python train.py --n_layer=15 --d_model=256 --n_experts=24 --experts_per_token=2 --d_expert=64 --d_shared_expert=0 --activation="swiglu" --moe_layers=[1, 2, 3, 4, 5, 6, 7, 8, 9, 10, 11, 12, 13, 14] --router_score="softmax" --normalize_top_k=true --routed_scale=1.5 --balance_loss=0.018 --balance_bias=false --n_groups=4 --groups_per_token=3 --init_std_router=0.0199 --lr_router=0.000794 --n_head=2 --n_kv_head=2 --head_dim=128 --vocab_size=17615 --norm="rmsnorm" --norm_place="pre" --norm_eps=1e-06 --positions="rope" --rope_base=10000.0 --rope_fraction=1.0 --qk_norm=true --attn_scale=0.0917 --tie_embeddings=true --parallel_block=true --init="trunc" --init_std_qkv=0.0249 --init_std_o=0.00454 --init_std_up=0.0249 --init_std_down=0.00321 --init_mimetic=0.7 --optimizer="adamw" --lr=0.00205 --lr_mult_o=0.947 --beta1=0.95 --beta2=0.99 --lr_head=0.00877 --grad_clip=2.0 --warmup_steps=474 --schedule="wsd" --decay_fraction=0.566 --decay_shape="linear" --final_lr_fraction=0.1 --batch_tokens=65536 --seq_len=256 --doc_mask=false --train_tokens=207600000 --steps=3168 --dataset="wikipedia_en"
Below are experts of layer 4 (counted from 0) of a mixture-of-experts language model. Rows are named gate (a neuron's input weights, with its number), up (a neuron's input weights, with its number) and show model dimensions 192-255. Each number is 200 + 40 x the weight over its row's rms, rounded and kept within 0 to 999.
Before each expert's rows: a language model's description of what the expert responds to; "gets" lists some tokens that make up at least twice as much of what it gets as of all text. This comes from a sample of Wikipedia text that the model never trained on. Tokens count by the router's weight.

# expert 5
It responds to: Commas, semicolons, closing parentheses, and, but, that, which and who that link clauses or list items, e.g. "1940s, but", "(born 1982),".
gets: ",", " and", " (", ";", ", and", ", the"
gate0,200,245,217,177,189,203,184,173,235,204,205,179,152,224,198,209,211,195,184,195,188,200,186,154,119,232,228,257,235,161,184,120,213,217,168,222,194,188,231,252,193,158,206,151,227,281,183,262,313,206,212,205,174,160,158,176,189,230,166,217,185,170,201,199
up0,184,252,227,140,187,232,202,212,187,178,182,165,159,262,177,194,219,196,179,184,194,217,205,227,152,207,240,227,195,142,171,124,186,175,133,248,236,179,195,221,155,159,158,164,184,184,183,220,258,197,216,176,162,152,155,138,211,167,177,246,160,227,228,241
gate1,177,203,163,214,212,207,180,199,176,227,203,186,174,114,246,194,186,181,199,177,122,141,233,179,212,117,228,181,309,279,187,224,180,162,214,191,160,193,242,240,210,213,298,257,242,202,245,153,247,210,227,261,179,272,195,167,252,203,212,169,178,170,154,220
up1,243,200,266,190,212,166,209,180,258,185,229,243,221,257,173,230,216,211,265,243,200,274,229,236,208,320,157,212,133,137,221,182,234,239,218,175,216,199,169,134,237,215,111,185,193,234,150,268,191,249,146,163,261,136,237,275,164,206,181,188,232,229,199,201

# expert 4
It responds to: Later digit chunks of years, populations and statistics, often inside tables, such as 1'958', 11,5'70', 2'002'.
gets: "1", "2", "4", "0", "5", "7"
gate0,246,245,178,184,218,225,195,232,248,197,238,139,210,148,152,159,206,191,213,199,215,271,268,243,189,181,282,212,146,221,239,198,189,156,174,173,232,254,207,163,163,203,167,186,227,191,189,220,195,175,257,258,154,256,210,151,216,231,192,199,208,179,181,195
up0,165,183,219,188,181,212,228,106,246,188,260,219,159,225,191,179,128,197,238,240,186,147,204,212,211,251,180,234,207,244,189,263,261,217,153,253,220,181,198,210,228,159,242,178,222,198,190,183,253,241,209,135,230,259,165,167,221,216,291,206,286,185,158,211
gate1,239,201,200,194,239,229,146,175,215,261,288,167,132,224,165,197,226,221,225,187,200,230,276,203,255,199,227,247,197,187,242,259,201,198,207,150,195,235,199,192,175,195,279,201,189,251,147,201,174,200,212,250,204,251,197,250,211,173,156,243,211,147,205,174
up1,163,181,189,233,189,212,160,172,199,135,192,192,212,149,197,261,229,143,130,223,195,195,222,138,292,191,233,169,179,173,157,208,194,144,287,178,242,225,218,193,136,261,154,228,202,177,184,161,191,185,226,199,146,172,189,219,286,221,223,187,158,221,207,185

# expert 9
It responds to: Month names, digits, and the comma-space inside dates and number ranges, e.g. "18 September 1880", "October 6, 1965", "2025–26".
gets: "1", ", ", "2", " in ", "ed", "th"
gate0,185,202,99,178,188,224,202,190,221,233,200,179,247,243,225,119,173,171,218,136,223,189,212,168,213,231,188,178,165,186,205,210,145,248,128,234,194,231,212,265,178,219,198,230,229,215,101,217,155,150,214,203,210,177,213,179,148,195,250,122,268,173,107,127
up0,206,205,275,163,169,186,236,170,227,241,236,229,117,257,160,254,259,203,234,232,324,183,146,199,153,200,266,302,268,201,202,170,263,185,188,165,265,208,187,178,237,139,199,224,211,170,230,258,222,231,174,166,215,212,162,178,195,190,241,219,243,223,137,287
gate1,182,177,210,198,250,234,160,199,185,235,260,181,170,146,286,213,172,112,280,181,201,244,274,233,231,223,185,201,207,195,190,260,157,159,229,280,247,102,196,198,220,166,176,262,117,167,215,175,167,210,175,167,241,202,187,238,234,238,221,230,264,140,206,262
up1,201,252,178,228,159,202,131,230,116,194,178,183,218,206,215,166,196,261,152,270,202,242,182,166,175,219,226,167,157,174,220,147,196,223,183,229,211,174,240,253,238,206,240,269,140,254,161,198,228,203,302,142,167,162,271,179,194,156,206,194,233,232,223,158

# expert 14
It responds to: Pipes, dashes and numbers inside sports results and statistics tables, such as 3–1 scores, goal counts, season years.
gets: " | ", "2", "1", "–", "0", "3"
gate0,225,221,189,228,198,221,226,205,242,205,208,253,153,196,189,179,270,143,156,194,167,205,272,246,261,183,210,187,231,182,146,201,222,141,164,233,204,250,220,195,119,138,222,155,193,197,169,200,192,165,172,195,194,270,255,258,240,181,190,102,234,184,149,170
up0,168,240,284,194,224,192,234,242,236,194,214,194,244,203,156,160,230,196,188,174,256,164,147,165,171,233,184,226,220,210,192,218,196,220,223,237,161,205,170,257,228,180,168,229,165,251,176,177,194,253,227,169,232,190,149,122,133,217,168,266,176,212,159,179
gate1,226,190,219,164,281,202,217,248,287,255,263,134,180,246,178,204,187,216,227,199,189,186,198,225,139,241,209,201,229,214,208,192,192,233,180,219,157,297,207,236,162,177,222,212,239,211,207,231,163,208,176,212,238,162,205,202,175,187,222,173,206,198,154,182
up1,146,132,204,200,182,226,246,264,293,67,224,215,193,143,172,249,254,133,282,286,149,165,250,183,249,151,248,179,161,203,201,199,173,160,247,295,209,245,196,101,136,225,236,97,166,225,199,184,209,183,183,210,206,207,159,248,316,212,216,149,211,149,201,201

# expert 23
It responds to: Byte fragments of Chinese and Japanese characters in place names, plus number words and time nouns like two, three, year, years, also.
gets: " and", "'s", "ing", " ", "-", " or"
gate0,215,253,201,223,207,268,223,225,214,213,168,207,225,203,219,184,147,211,180,274,187,127,106,240,112,216,209,171,201,192,150,168,233,142,220,197,283,177,133,208,252,139,222,224,162,172,152,235,265,233,205,286,237,164,214,217,143,188,183,208,217,220,224,158
up0,194,217,220,249,209,163,276,231,181,181,185,110,167,200,148,217,184,163,195,192,181,184,265,192,317,216,174,207,226,196,194,242,185,215,185,245,124,162,263,184,161,265,167,160,153,209,249,192,173,239,195,121,169,223,178,218,184,159,222,149,179,211,180,182
gate1,254,158,243,154,224,269,281,234,196,230,221,133,231,168,236,243,219,202,154,152,209,158,178,230,200,169,89,215,190,214,219,257,215,223,146,196,194,196,101,222,205,189,240,224,230,258,148,169,205,279,179,201,155,185,184,142,183,222,152,227,206,230,161,227
up1,186,186,133,132,219,198,209,190,187,138,261,193,132,199,187,186,180,208,182,152,182,217,248,224,207,279,211,208,189,188,170,160,231,193,244,234,157,190,273,258,234,154,219,222,222,172,193,235,171,88,218,187,176,217,217,232,229,235,209,174,181,157,269,148

# expert 10
It responds to: Decimal points, list-number periods and table pipes between figures, plus single capital initials of names, such as 77.39, 1.94, T.
gets: " | ", ".", " ", " S", " B", " P"
gate0,218,186,209,141,284,221,245,161,208,228,212,211,148,207,295,159,194,182,261,213,255,171,169,232,165,192,148,227,117,184,188,294,173,145,143,213,177,179,78,151,238,226,181,288,180,302,226,245,130,265,224,256,135,216,237,189,198,268,254,229,171,205,211,247
up0,185,199,171,239,287,143,142,209,161,171,186,199,231,230,182,262,173,174,262,209,159,148,175,179,216,228,267,175,193,207,169,186,202,219,190,150,132,175,173,127,155,245,199,214,199,172,140,217,179,191,276,245,169,189,186,161,187,207,143,228,255,233,185,218
gate1,201,217,231,211,220,228,128,168,179,180,240,220,144,204,206,242,153,147,102,262,215,176,197,214,196,130,206,174,81,217,258,245,201,93,188,219,252,243,196,145,210,248,176,221,118,186,136,198,218,240,209,254,197,200,221,200,254,147,239,178,274,210,189,186
up1,214,202,179,184,279,194,163,222,177,182,182,161,193,197,224,206,149,200,185,229,201,208,188,183,224,206,248,207,231,160,215,170,202,138,181,233,260,208,107,230,172,140,192,163,206,156,118,172,111,249,202,208,206,178,180,212,169,210,166,200,219,210,227,190

# expert 17
It responds to: Equals signs in LaTeX math and pipes in data tables, plus plural endings such as teams, games, Mondays.
gets: " |", " |  |", ") |", "s", "es", " ="
gate0,267,238,218,182,203,189,185,191,175,220,226,167,184,212,255,90,147,163,190,160,246,154,158,140,224,239,124,225,147,225,203,195,155,226,152,217,199,172,146,188,239,255,152,187,197,199,220,164,188,166,252,154,154,144,170,174,145,218,269,269,213,202,208,220
up0,178,190,197,200,231,219,228,213,182,181,202,192,226,210,126,269,238,180,170,203,211,233,257,246,202,223,164,111,203,222,179,235,297,192,203,221,156,162,243,257,191,177,225,258,252,216,227,217,205,251,235,222,192,256,215,211,120,279,191,165,198,188,161,212
gate1,183,225,234,195,205,111,212,197,121,175,198,200,212,204,238,167,180,188,136,166,252,148,174,156,210,212,269,309,171,163,209,232,199,143,189,216,195,235,233,311,174,235,210,202,195,149,195,206,209,177,227,182,202,157,188,259,211,249,250,238,179,171,134,260
up1,235,248,187,186,203,156,162,168,247,190,219,183,159,229,183,209,191,200,173,184,204,231,261,173,188,232,240,253,245,128,101,204,182,149,217,239,165,184,195,165,214,130,220,221,270,222,156,238,192,193,230,178,141,116,176,196,198,245,206,195,118,171,181,221

# expert 20
It responds to: Suffixes completing a word and closing parentheses, such as Neolithic, -ist, -ical, -ian, and ")" after a figure.
gets: ")", "'s", "ic", "\"", ") | ", "ist"
gate0,198,158,219,171,151,190,220,147,159,217,217,99,224,251,309,177,202,160,234,153,216,166,214,259,174,188,157,198,166,199,203,207,210,258,150,210,262,164,185,176,229,257,128,273,212,178,117,187,245,186,166,171,141,133,127,240,168,202,204,308,271,178,183,220
up0,153,119,181,218,125,151,228,226,173,235,180,182,240,165,250,163,238,117,268,183,292,163,239,184,200,202,226,197,227,194,152,230,172,263,174,230,208,106,234,161,223,283,201,156,212,143,153,179,228,280,164,178,157,169,172,275,253,213,194,242,221,218,201,216
gate1,234,271,216,151,238,165,239,125,234,119,225,144,225,235,155,166,207,223,257,170,142,217,144,215,187,224,161,225,174,183,243,249,142,196,203,204,233,213,191,286,223,169,188,195,192,278,156,241,283,199,148,218,183,182,169,185,167,147,218,179,172,210,261,274
up1,177,278,191,173,186,150,200,226,252,130,194,162,247,239,249,149,185,265,199,226,221,236,116,106,215,213,224,189,285,157,198,222,211,166,193,228,266,235,222,275,189,197,239,216,193,197,254,215,234,219,221,204,140,133,154,200,186,215,208,229,162,207,225,164